From a checkpoint of a small mixture-of-experts model trained on Wikipedia.
Training: a variant of SOAP for the experts, 727M tokens, 5372 steps.
Below are experts of layer 6 (counted from 0) of a mixture-of-experts language model. Rows are named router (the router's row for the expert), up (a neuron's input weights, with its number), down (a neuron's output weights, with its number) and show model dimensions 160-199. Each number is 500 + 40 x the weight over its row's rms, rounded and kept within 0 to 999. Numbers have three digits each.
Before each expert's rows: a language model's description of what the expert responds to. This comes from a sample of Wikipedia text that the model never trained on.

# expert 58
What it handles: Words within titles of films, songs, albums and awards, such as Love, Night, You, Best, and inner of or in.
router:475489499434485474517518500434538538531496538451502503457527487572523465585509434442527448489500510516481556475501439553
up0:592477478492463548427496494511587446501489522467451468475481544540477465504511494401460481566437443550495523531447508511
down0:533509464566485447452557473491504530532531494439556511528485508484457519474499492486459458467518501557445521418520521505
up1:527499421527517447448414584536561538534507515504580499499418517445523518539490566595432561556481438503378544501499518554
down1:474429453517464495483576461483441479516440454571530479592560518512478494498489490458460523495444509474553522518497492479
up2:475524470494532512448445495536500520446557464619425549539580541532516422588491498449472458445577465491483501469504484573
down2:443556576437475517558551510487501510530452523529504502510494443463407470548449564503474428515567550495487510513425493508
up3:504610484473500498458490500476516465566441446478416527545546519507436407474541478449600469535516534439557516561553535517
down3:588441497444576523519455530537487579510550474437481446497527533518469542472496505523485477477467515530452418470500487509
up4:470498476411513492396453389486474491555499434517514527557439513457496491469504494524558458524547494566500415447421488509
down4:494567488442497427571523549491432549480460533511550526507509511505602483573524494625552489494408543534540472528543545515

# expert 17
What it handles: Main verbs of action and change and their suffix pieces after subjects or to, such as moved, returned, began, reopen, relocated.
router:468504503537554479522465437525447579505479422472514490530481451522465542425498531457495502513544559437579513393541472460
up0:489588407532525502528500537532512502586466470516480450437464499510546471522475530457528510490484502430493480519502488585
down0:627459580552468477445488471550533529463506559459558520575550544568393536503483499495559487512489532510430510513536538507
up1:515516508442450463521465509577432489490503554533532549513488505550497469497521461493526521529501498436486493448530540423
down1:488490437507427453403495520523499546471553501405486404517552543540450538506509459463528553483539541553473480512441569489
up2:481502427490498494452545501488476473496495529557519508554523483545502546450533460547526520497488556521527493479493434508
down2:453519530486480548585541463462510567505497525492458497509487467461476555497493503489515526544514435467510489476520452554
up3:496554517474561494529494592410498482557523432498514462426484561522509450534461523552503458518503456487528581491480527488
down3:452465524514505482511497517494513494453418447511605595569510469489499479507461530484489520518563562533534455540525466473
up4:554405498484442540499576560523484513431465481561522480456440486531475520478555505504521473568531507497523511476550524542
down4:403578533491495507521497528503503460513432465482514417545585517562558527536478492514465466492529433513487509543426554479

# expert 16
What it handles: Periods and closing quote-periods ending sentences in prose before a new sentence or line, plus section-heading == marks and New.
router:508477512457503468586566519517470561484510458446513472530494471547449540524458482455543474537522460447495487511445516432
up0:492510592508561417445447500503499510432572505445552452442533458537417414569449510525511599490530550536500501517462490465
down0:483477439536429527481501523455525571547445485503471556516514551475529572413514483476402500532529558473471509465458494500
up1:483530490498427483523534425503495498552499483578524475491510508531482436545462476465477513552539581519489482419483542517
down1:493439478478625504488504552448470483517456517432590531464572490458533463434567531524461516480512469518495517560481459532
up2:483526532532464495460516556532512595455501442489505549490459467505503520442512450478503512486503478502522501527470503511
down2:499469534484568509585520536457653449473491542366493486557533509548476535462509538531536432485530529501521534452511508525
up3:533519506495568461580515486532478539508510522522411530493535466452443446513463491500504530522499501573502477538509511443
down3:401501442411451512498473499478509496501451429507509543520516528453501512504540514544497516466529496498568528504497492553
up4:467505470485518485420466533530463459440516543455504480431535548468523524549543542526390504464509527492444558544543525565
down4:482539456552592460462527502409466522500514419512494489532491465427515430526520493448543520500473472525522470434479510468

# expert 37
What it handles: Verb stems before -es/-ed like describ, indic, demonstr, plus do, not, there, and letters of Thai, Cyrillic, Arabic and Tamil.
router:533494503479439523497512449520458538442511472417481530506461499494548498533455505523530545500474549521508416455483529501
up0:513536541520506488483463479466540500485535463535476509467429547510503454493461494498541501521488479533545450521510434470
down0:492505500382512486519505519531521541548477520482439537455545510513480442538470479571437506532452566482508495398481500521
up1:417475499493504485493501510515538583402521522534492494474507492583535528455444486497522478422414470504544408481474494510
down1:478551445451509409435486540495502493505586508473467489534455489506472523513574496459451508550466480577459471463517527512
up2:422443484530556559505469487473550494499500515477476480536501456553539522513476478486554559509464492523436489471511560551
down2:515542511483425454505464549454452520452473504562533436484478628502507518506477600520472525440515421504554482518552483535
up3:481401456500400455542551503519496475460523514519540441535543528520455524528499373465454436499547454509515510522483451470
down3:495513464551539542471406507484492482560505455489480525476531441452531527473555498470527505486461586522396446501442537567
up4:430516477530440474441485489513476495461495455485563517455550453490466451609503495479490507524528511468443527460461566509
down4:445424540487524508481498568525459547473528567488436519523486522469541521484486510538469500507502473516506572527500440490

# expert 9
What it handles: Country names and their adjective forms, including word-final pieces, in tables and running text, such as States, India, Gab|on, South African.
router:501558501482503603543518489492488572529523537503524482523435556512462569511499478504525481435498522520488548464489537489
up0:514509495472462491539485503491574622587487437425488518450510458554452460513541503508477442496551448530475525489481558497
down0:537431484545545524488436542456457480520532495472456520479529467526542535534520482512454493545531529471530521508485528425
up1:524571491476527528562580532475619503526453444516521541519517554503480499458491560491540576505454511446492563473488526524
down1:533509505509481508468471498460495504444499464486446520492476468428525457505542510516504423492558484494486508523491495516
up2:509517519470438469508461526462516547467507473527533516457492470524489489462395484479397515592523508498526463492499508502
down2:504505512483453465431554454545523480500475492463482505448452594548506403521483537490509465480487462514462545540474471455
up3:503549480532506486533506587537476474515402469495554535477482426526517525505541490401453544489469518527547499513553519465
down3:463541580536404514438424493504482414517543558502526472550437524545440537490476464503496464438512493579476515428445520483
up4:517542463543505489444485440467471432479445515537487488528498570496475441477552502472486545536531449478495459409485521507
down4:463479568534463462480473494558499466533550560507550552551548517435448521544497509464509550493474463455520525536539482514

# expert 19
What it handles: Sentence-ending periods, decimal and abbreviation dots like St. and Ed., and the word or piece so (so-called, soil, softball), plus Saint.
router:417499530557475545525467455521567527498507472459490465473459503483524455555558483483538479571534548541472483516497507486
up0:538567503496473508519442509493446421466521474522498469435520524478570486484501507498536495504493471512488524519507519524
down0:457495542474498506479500596549513462526495540543522573531458480510454478503480511396434471523445468560529463473439495631
up1:461539504547486503486494462438453556491492480517507519505438446532522497541436468506533577452496499502488516455463513538
down1:441504487466532440541520457560513505512578437449452492469474524535453526547470472499501522487470526491410481500496524507
up2:473495497507507516440622484521483435503525469516458428462497485462478551530568545563545555483519515525510481508513508466
down2:453498546443519502439541414502463461578509531486479444453488531527451555515532517415466530512558510544459468543453488553
up3:542468519476470491537468477515545505456487484492496471509498554542500503468457389553458449524431472410523542507537557533
down3:508463519496499583507420574499515526532488538493469494491489541422548519541535468473501520412498548432622500545504476483
up4:483550496473488526437505475511472498465537500491565422496469445495467488553540590463475443545530532535488492503443545526
down4:513479480425493479476476539528498502445467523493461485409505420482502507532499567515440485490491560492386555499494523460

# expert 7
What it handles: The -ed/-ated endings of verbs and words, and infobox words like Born, Died, Preceded, Nominated; also ed inside Encyclopedia, Multimedia.
router:523515539520497489495437517520582495523529483508476525487542538535546554516592492485474425518518557521465544539584549470
up0:486506502519490515485469499510438458552454459481525474466521535555511471487505516502505502509448525479493530549523522502
down0:543488527499555497467556522570483525523515492541483504538568454527505527501447483566556475521462515526455527479530483485
up1:503566477532553499482484525431515433422459450453448517474529463578427476503460487563553424516543512476603496480468522465
down1:472481506522499507550433439530523457540518438439519539483491448428504561506417606460535465503497484515483519511515493441
up2:523478545543434460537461501490504424530461491530497506518501497470534569484593497569479499496514542479494484499475489462
down2:536472474441448495476542543499447538453532418458514538540521473511550477528569509508484485503478477500490504521530567489
up3:481518492532470427525496440569469454499519449486547525485537515507517515567507540531477485563462464500562515524431501537
down3:508548487448458507489547418468542456488384562513545502523566506472523543465463457469494466524471552549532499384532472475
up4:426468442419550540541441526547520498511493488549502550497519546499513558485499524490530515580451515536451512462482483525
down4:493513533518496477470535456447471526546495470495484508476465523457501521519529533495481455547492527429505536501480567451

# expert 57
What it handles: Verbs and verb pieces after to, he, not or would in plot summaries and biographies, such as did, worked, remained, to go, be doing.
router:497481489517523462510510485498482547543456429475524499537559471499456511508524460481518508468488502562559464450547491440
up0:461527512478455431489554548539503529502489468506502471481484550463476542504583529535500454492544499497530473477590518540
down0:490572519540489483530525500521509587501485474530551531477500450471487487475414508510565484509524540452486521415511435476
up1:543513512500533458456511545474557456414577448543509477490549583463446549449441508431520465479505402540535452465423468536
down1:474484569583534447543577500506514520522505493485510423470474471529510504506472519508466550488554518486547529546533474539
up2:509589453527572462520451478448513573509456466448500516488440466472471525420522500449521548506490509513552488488512499458
down2:488516525492433473468507473517516447434460491540570556488494506502528426554460523516414540450489528540465474481499548494
up3:494485486581544462464493542506513508480502536558456537550426517520504478509562417471555467545491474443522485550494451567
down3:526555475497590499501557484500547552551477485484471478554519468460478431544523545427543491456486483442458466581526531442
up4:503519512467499469500514534457520507498521471446605512487524517499518506532530560481547552488475502494479532471524526550
down4:505451505471481509484541516562492437466492541398510472480510488460516535484489575475428537517549481509528484500471486524

# expert 60
What it handles: Final nouns of proper place and institution names, such as County, University, Park, Stadium, Prison, Falls, Boulevards.
router:476519502474472536469501540411507490518491475466498486558518517501507573518488515483583433479520566478459541476474529541
up0:460498514509398490501468491514472475500442461540542440433499558515483391542510522464527493537491535530485456494524501467
down0:480538564520587492541610494440476586500492426475503434507489432481463533554516495494471532547485530452532454423500462486
up1:523470497564563418519462604468462505519485464513527543459540503495551465456475488449537506516485533481525537537586533534
down1:503337574581521431493579493529567558461520526478488496504539537468513434463511519501543444522545518453495508466612496511
up2:462489461541416484505443390479544519500424549523502501514465589567456469500489510455450457584472493532571544528553531513
down2:546401510530514423480464474499501471494493496452488519478486474488446449504516436508415480582532510514586451544486480520
up3:465532566543456531497511524469570503478482509444525424534567490473506499520474472473588601495476516552492551416493521446
down3:488463525543394487460455476494514499519576502561476517551457508510542397436480519502425488481464500524532524456534481494
up4:491433439524522496455440522473584534470523482513483564572558490437490486550503534428564473541531457492463508557461463485
down4:550464526524459490514548436593466485549485506513417533475468458455507520453456460446488509489441481515452517525449414471

# expert 8
What it handles: Given names and their word-piece endings in lists and tables of people, such as David, John, Jenn-ifer, Vick-i.
router:491557486521508518540497494463536494485496456564513544517540480531535515483477579549536444468535437464490499522544502473
up0:538533434507561489562473544505566536483476494574461461476467478541499503407523525502468430431441481512522519558525536454
down0:412462477536465477532496553532553530536462459514463502478474560537482500526432428552503504477482506524494481467506494488
up1:486571453531521575521488507512549530488505497464523469465524447466449438528512477478489504362568540468493501594452534469
down1:464487572460508488587482477533544498453511497505456587478571510454525471501487543548466521478481517435522499466518461532
up2:564536552465518457477479489399528439454559441527484558528454427435476553565539531528510469507423485512518366464514539508
down2:522491469470462455485481527461562488518476563536492508466494509542504532505502510535510486514460414450496522521476507497
up3:387480408531502488534466601483473462489460571556456557530486493549490510551560468434463485485434529471519510479466448468
down3:487461499530464549457550528503465494481499481498481516481507470530569565532501507521524512483520454513437516567468549442
up4:474522441560517448471368457511559452548517463571514544534514529507545500422528521517565572486508520490479552486501505548
down4:508567555530543552465487553425464509482512531491448485483475448556538400506525529542414544451488531473483445566550514514

# expert 15
What it handles: Colons after infobox field names, table pipes, dashes and semicolons separating entries, such as Altitude: 15,0, Legal status: Foundation, OT | 1 year.
router:444502545488456476465505490596529499502545462410533463519459578492451513494444461619416497466603457580522465425509481443
up0:576561572444458504469456505455498490463492521551482469467550571498490523544507538519475454500465468494485529492479467490
down0:472508549542532487507493485475551477507481455564489485461467501536382536510557547471479588520487534437566439415515581475
up1:514562460520504456469479529507414490510484544521521463460369495455586458542495534532488535514484464481534526433512495501
down1:492484488493491495577450453527545518521485453560508483523545503486570459555501514508517480479503504462490493490538544425
up2:533505488545560435479515525464515532522470500463504478459554494539520501563420510507474560546463560427549514463441504566
down2:449494564482533515509526456499470453489521525588528521418528536535591525467436609458513473480451464491431503537454517549
up3:546502466501519457540492520545491513544500533453472459490496506496477519510543537481504495513551504535521515436402514505
down3:502474459504519482535584461462535478436503496508528456453522505530476504458529411484503453425446468513508479548561463518
up4:492473448505548428547483485498506552510467522498484492531489502472469434468477435472469442484525532511527469470499495434
down4:501510539429485528473497573514578580532563507539500489484490503466463407404490532483546509554541548442481556456462474425

# expert 30
What it handles: Field labels and separators in sports rosters, infoboxes and album credits, such as Defensive, Released, Position, vocals, and dashes or pipes before roles.
router:425447506524567465495453622548587536473502543534467466441531500464532492479521445426582507476547506490521500447569473475
up0:549543521488532489513506425516515503447486509483455432488541470431522486497544544469499478518486552564491467457512516509
down0:528502486571543475596470515545578508499488532488436553463472513549454534454502413474539472503471487477510469485554495477
up1:551509561497470497459432485476475504492506391474518472509539501512494444472408560559534463466518594514613516455541409517
down1:396514444547507562522522490491552501500554466518512474529558521471536489536522455492393530492474476515501551469512506464
up2:553492470494490462548469548486463541515569510487526469471610512574462471513509513554443452526502499476547522547566528434
down2:464543480506454474507537473495446577545506495485501487472477488548554533494433518465454515514488530557468479528496464496
up3:554480549510530538553460502506516555471436469454428563533445496518522573485512517493505429453507480550514533453574469490
down3:407484496489415496442485485533521464457594514516523539512543523502467488589517467521455462434510602473500576539491503499
up4:495483506527533457464540493543483456477583532551497508562468476457462476513527499563504543516496401435527554456530542570
down4:504546515508500495484547567508471535502497447481487520504484480484447546424566607513484456488480562547457529519554495524